Weights of a small mixture-of-experts language model, trained from scratch on English Wikipedia: width 448, a variant of Muon for the experts.
Below are experts of layer 7 (counted from 0) of a mixture-of-experts language model. Rows are named router (the router's row for the expert) and show model dimensions 224-335. Each number is 128 + 32 x the weight over its row's rms, rounded and kept within 0 to 255. Numbers have three digits each.
After each expert's rows: a language model's description of what the expert responds to; "comes before" lists some tokens at least twice as common just after its tokens as in all text. This comes from a sample of Wikipedia text that the model never trained on. Tokens count by the router's weight.

# expert 25
router:145111099155113164128187079126090135139179191156152104151095127146109129082093132168113157174128134138148104147169174101071085161131142079167095085134142116136128127130116179054116117139154137097108132152157129180148140140141083079134163094145091135132151133124095110142167086107166110110146113107111148137118094113071095097141126118110
Digits after decimal points or in numbers, e.g. "4.96%", "12.61 lb", plus byte pieces of Japanese and Chinese characters in parentheses.
comes before: " |", "%", ".", ")", " |\n", "′"

# expert 28
router:162068115119153151101132071047062096145125153108139132114112166104094139150075109116144149189110144110125097096105135101166165104194151148120079102130157094128122124176146128125148139108075203142140156193155079131188165158169101119148132105146082127149121122173082092132107141113137121146185149061105121161126142099107105035140126125129
Numbers, percent signs and blank cells in election, medal and statistics tables, plus a lone b inside Scandinavian words like Drøbak.
comes before: " |", " |\n", " ", ";", "0", "1"

# expert 10
router:150079125141153121152123107129078071121135125089184159182057130113049079127102063128117131146156134141120152119138122146054103116144150083175073104142116133102097140138121174121119172146115134122157134131142116170111157149139132158083120105135096147136169142170081119058167081093062101130177076109078161181175105121110108086109114167095
First three digits of years in dates and ranges, such as 201, 199, 192, plus the opening parenthesis before a year span.
comes before: "6", "2", "0", "4", "3", "1"

# expert 24
router:132102094143129159144177128113079101159185168121171109119116079138090079138113124115115135133149167157158129142121065119098133117147146147148097046148137086073122173133130149095144130136122186091143111170134089100151178126120117115125138116106085141153129116150124085084110093090107069116159129127112178145150134125123097101107118131146
Verbs and particles describing what a person or team did in sports recaps and plot summaries, such as responded, returned, decided, back.
comes before: " the", " to", " that", " a", " he", " his"

# expert 29
router:096082101122153163154187111115116101190132151139151142174128096101101094099120122085070166168164146143165094190194135110067122109154142126162108070188124084127145123178126138131145147156144167120114108126163116138150188157155119103086153132107077165156110117175157105123134111117101079094152147082109172182166113129144146107130141176101
Verbs and prepositions in narrative, especially military or plot accounts, like at bay, took to, on fire, defeated, sent.
comes before: " the", " a", " his", " an", " their", " to"

# expert 11
router:141053109141149188158138138072132086147154148155156094134068141096098136060124129142121154158127136175148104109141109088078124128156153110115093116097167098095125162199149098088136100135105146096121116171161102123130147131120068129079112111145117181185157146192126095140186117150123119091132160108097146163138170174093092099157138140102
Nouns and verbs describing buildings, towns, stations and schools, such as station, village, located, opened, established, often after was or the.
comes before: " in", " of", " was", " on", " is", " a"

# expert 23
router:155092126159126135169178155120170132138146187088138158122091104079115062103099083117047150099143151144181127132146140132143107104128122104141113092135173078119131154150152166070120172176111159103152148129156110160158216140156124176111136098138072140143137091124100079112157147099121109103172152110113109134188119144107116119134112156091
Common prepositions and conjunctions, especially sentence-initial In, and in, and, of, during, until, linking clauses or noun phrases.
comes before: " the", " ", " a", " his", " its", " this"

# expert 56
router:096143063213120179123136109089132098115157199168169145129130114105077103169114102134133113160117133163093116150121152119144126166139150108126096140147145106134166143171074128114075117126089171100152114116164144139172129133168086106103108098116089163120185143163166054108118092182115126125115139088136111111215142122107135086180106140103
Pipes that begin table rows and political party words in election tables, such as Democratic, Labour, Republican, Party, Turnout.
comes before: " ", " |", " Party", " (", " Total", " Preceded"

# expert 44
router:149117064165174172099136131086087118140179184160185165173052086111122114150113042140138161123123149180129102181191142139155143138154142097123080146118150078130145143153155191095128179098121149152099166211149118196179147136172153146117110163131114106122140142202094107132146143085077076133173076151111112172154135151142057083127138143090
Punctuation and short words in structured entries, especially the parenthesis before authorities in binomial names, plus born, is, coordinates and ISBN.
comes before: " ", ")", ")\n", " (", " species", ")\n\n"

# expert 43
router:136067089127146202141149056097104125089112137095133111190112119136067086120147108148143170109099131175102144130175143140082086111165137082152103100123149121134137161118150153060131153165106184144145077151187096169112114134157155168078135123152091126141146157148113110087167102089081083122185194115106132126178103165087100111137104124075
Month names, commas and spaces within dates such as "1 December 2016", "July 5", and numbers in census population sentences.
comes before: " ", "201", "200", "202", "000", "199"

# expert 45
router:162085079141156145166110094111154115120190159106133129138096037120071123103111127097108131160156165138160124147140114127089096169132155149141112118174136090131146160122128131101125183108114143124167132154121122135132160118151171134125101141063102193143128109150131104119146094114120096090155126119113155181186092141126084075140062135083
Surnames and surname pieces after first names in lists and tables, such as Smith, Johnson, Mc, -son, -man.
comes before: ",", " (", "\n", "man", "'s", "er"

# expert 48
router:177048112155102130136188124136090089144116128148201180116085136133105013103116141080046172158133141207136114168124146120160100147149119140147100094107147070078120116138137116094139142140085162100163103162154109205171183152136095152128090106157111115145137100151143138031137088126090111139134132113116160177171164200122093114184085136120
Modal verbs, negation, and prepositions in argumentative clauses, such as would, could, not, to, without, and verbs following them.
comes before: " the", " be", " a", " it", " to", " have"

# expert 17
router:158119141216090122137171101124123131139114133137167112185102113109066073136109080112127146170112157143120117145136174124078101110159123078152122106144201105147134163162101115096155150151110161121115160150177071179149140132117075165107123129157065161147125142120130090087185079108098118116150161148063137135164159129111084123160145123125
Final digits of years after 199, 200, 201, plus date and era words like century, BC, ago, July, pm.
comes before: ",", " |", "–", ")\n", ")", "\n"

# expert 18
router:202078124202177139169151127144114108137164147103171143146051106146111166129120104149032149140160152134095118184121124136153126125123194105129100088156146105121124157164137141119141152126108152114159131133182102142132119157152126121107111116124121174119157160179127127091121079075107093088205121120126138197144098157093140072130099150145
Pipe separators between cells in data tables, especially before goal differences or values, plus semicolons separating names in player lists.
comes before: " ", "|", " —", " $", " +", " −"

# expert 13
router:142108106119135159182138050118072087116147159142179136150129129138095121122103136139056197150215140172161105145108164124145123121151161086150121125151136086137157124120150162084142131110090134134073122114143127100125156114138128159126067154135081145094138087181127093101156137090140075094174157109081145229152141153054113095139148140149
Pipe separators in wiki tables and the first names or initials of people in lists, e.g. "| Place | Name", "Preceded by", "GBR Jonathan", "Sir", "Dr".
comes before: " ", " %", " Candidate", " Votes", " W", " −"

# expert 50
router:112083091139145138182183094075154077120146152139183083157094127145092131124115130130095139155122180160143111133124117117085101142134167132124082088136157101048147218149113118121116171137117148100130169158165103185145160137119127144094117146159117157205123127169119093099144124131103124082155154162093149146128112140053131111160121121137
Common nouns, often plural or abstract, after articles or possessives in descriptive prose, such as lives, regions, children, industry, art.
comes before: " of", ",", ".", " and", " in", ".\n\n"

# expert 9
router:145079088178160094157185094089131120135142142153140089139142113088089102072122114118106143104135159217168129162202129105113115113155165107121112069151179130106123122147147180120181167099099159122178141126139103166138204182146134181115085139151091185152103129121112110067152118106076114125152136106092164147158113161105126149114139135104
Commas, dashes, "and" and closing quote-commas that end a clause or list item, plus "including" and "such as".
comes before: " and", " which", " but", " the", " The", " including"

# expert 3
router:153134112170156130150138113107155093119139149102156089125110140134080102067079136115120162177173150172192126110132172086064090151155134096108097091169162113121115147191174125105167107104099139110112102213130119144118148155103159127079122131133118181183108120180106075091136109115111096131127183092117177183160137152137138048169098146120
Place names and their pieces, such as York, London, River, County, -ville, -ton, often after "the", "New" or "in".
comes before: ",", "\n", " and", " City", " (", "'s"

# expert 6
router:149092103201180139209163064107102167185178126112204176141123147105097095085114135123140124149163172163152132158139181105105123129157167120121080152129174072084122116177183167120188125140113154130086114119136058114148199186107149180090131169126140122137151125170142115042117145107129093135139098090108162165180103117112140096156101193094
Line-break tokens ending list items or table rows, plus the preposition of in noble titles, and about before amounts.
comes before: "-", "|", "==", "===", "   ", " birth"

# expert 14
router:116106068160149177144127132102131110145162146133174096138085160117105098112124094115098140243145137118082093118146117101059102153162164096139113096128182092054137191143136130092142142140088110144165146146157103184151169159151075108097165145160099145160144147155150123108134092087103101092140162146064156151146143129081124096155119157113
Nouns for government bodies, laws, offices and members in political or legal prose, such as Act, Council, Order, President, government.
comes before: " of", ",", " in", " and", " for", "."

# expert 30
router:132092084152146179120112127112111089158163141116157128122145130129126061113112095055083143211186145171111119107121114156107116130185207072148118087114169065101105146163165165116136125105108129125162143127132139133137146161118077122065120139088113123093191110179096104125162099079110079153117138108115150194144145138077090108094080158116
Titles and election vocabulary such as President, Minister, Governor, elected, appointed, in political biographies and election result tables.
comes before: " of", "0", " for", " to", " by", " Minister"

# expert 2
router:180111116183109169145168112075069083161130153120133146133108121102108106097131104157096153220171160122143122116161089091073114128181188115151101118154163133119119115141123143124139148129157167147167107137142116125182145183152076126095134163117071151143112139151123112138139101125137112101166140124097122140168083127100094067140131138127
Number tokens and digit chunks in tables, scores, vote counts, times and years, such as 90,115, 3–6, 105.7.
comes before: ".", " |", "–", ",", "th", " |\n"

# expert 12
router:182068094188152140166212071061159095159144147135168121136148079113126109095130088139131147120139160172204104135202100125159138132153140082170123069178136108073110165155136177101121213117081141128144146153171084163173146107120124146090118146154092103117139133123104086072150104095085126070147152138101132165130158111123089133117122155132
Full stops and commas ending clauses in narrative prose, especially before The or In, plus However, because, where, which.
comes before: " The", " He", " In", " the", " he", "=="

# expert 41
router:170089155182180141164168102101119103171126115133152135132110143118103152092116069173139144155173171127183111143111113116121148135125194086128127098125168111090150148195111198111131127134161149114154112157149107183130130182141103158122139157100077136179147051170138082096094090030106116112155159129106119174117081159099135146140117138081
Colons after infobox field labels, table pipe separators and dashes, plus country codes like ITA, GER, USA.
comes before: " ", " The", " \"", " A", "00", " K"

# expert 20
router:120071087191136132124102137084096108125144158132176099147109146174094142113106125135110113179124128112104066143111131091168120051113115132165112103125140120135111121112136113116134114128137214096107124181120093144178119145114148150114154095182094177140135125136091074113163181101123136123199120145109132131150148156120136144175103171125
Spaces, pipes, semicolons and bare numbers in compact data lists, such as asteroid tables (MPC, LINEAR, Socorro) and semicolon-separated racing results.
comes before: ";", " ", " |", "=", " ·", "°"

# expert 53
router:136069086190146170154201108093156095144189102094152159149076100125100104102139047104120152173163149145109140134180145144086160069157185095110127133167174132101124146136105095106132188155123119107107135166136120134085148164120141143124107107111116126157154106179099090119138066071083080108189110106137093121138131152096089091110096175084
Unit abbreviations after numbers like m, km, ft, kg, and sportsperson infobox fields such as Youth career, Apps.
comes before: " |", " /", " (", "\n", ")\n", "0"

# expert 47
router:166107100224129150137123087063058085137177179110131176143074099135104111142131150144086141164150147173108135130152124134102136136151163149172077124156141093116105182211146144100100134073160161146130111174121120155163162171131117149110146138183101139140169110142175087093144126158091098128128160144088107130169145198098073143112110139107
Field names starting list lines in infoboxes, such as Genus, Species, Born, Website, Coordinates, Order, and bullet marks.
comes before: ":", "\n", "-", ".", " by", " name"

# expert 1
router:144122106154110158148132108117105073148159189110172161148156124114067045137126090155096155139147119118121108180173136147134086166149164122119143120164143069071192115126139192141129146150050138142174110136220114154163140152114113162035146134142107169112198115138088107088169097098085082168154139156158126155165141140120072123142080163109
Blank space tokens before years in dates and table cells, plus cells of election and demographic tables, e.g. "February 1938", "Built: 1908", "| Pop 1980".
comes before: "201", "200", "202", "1", "199", "2"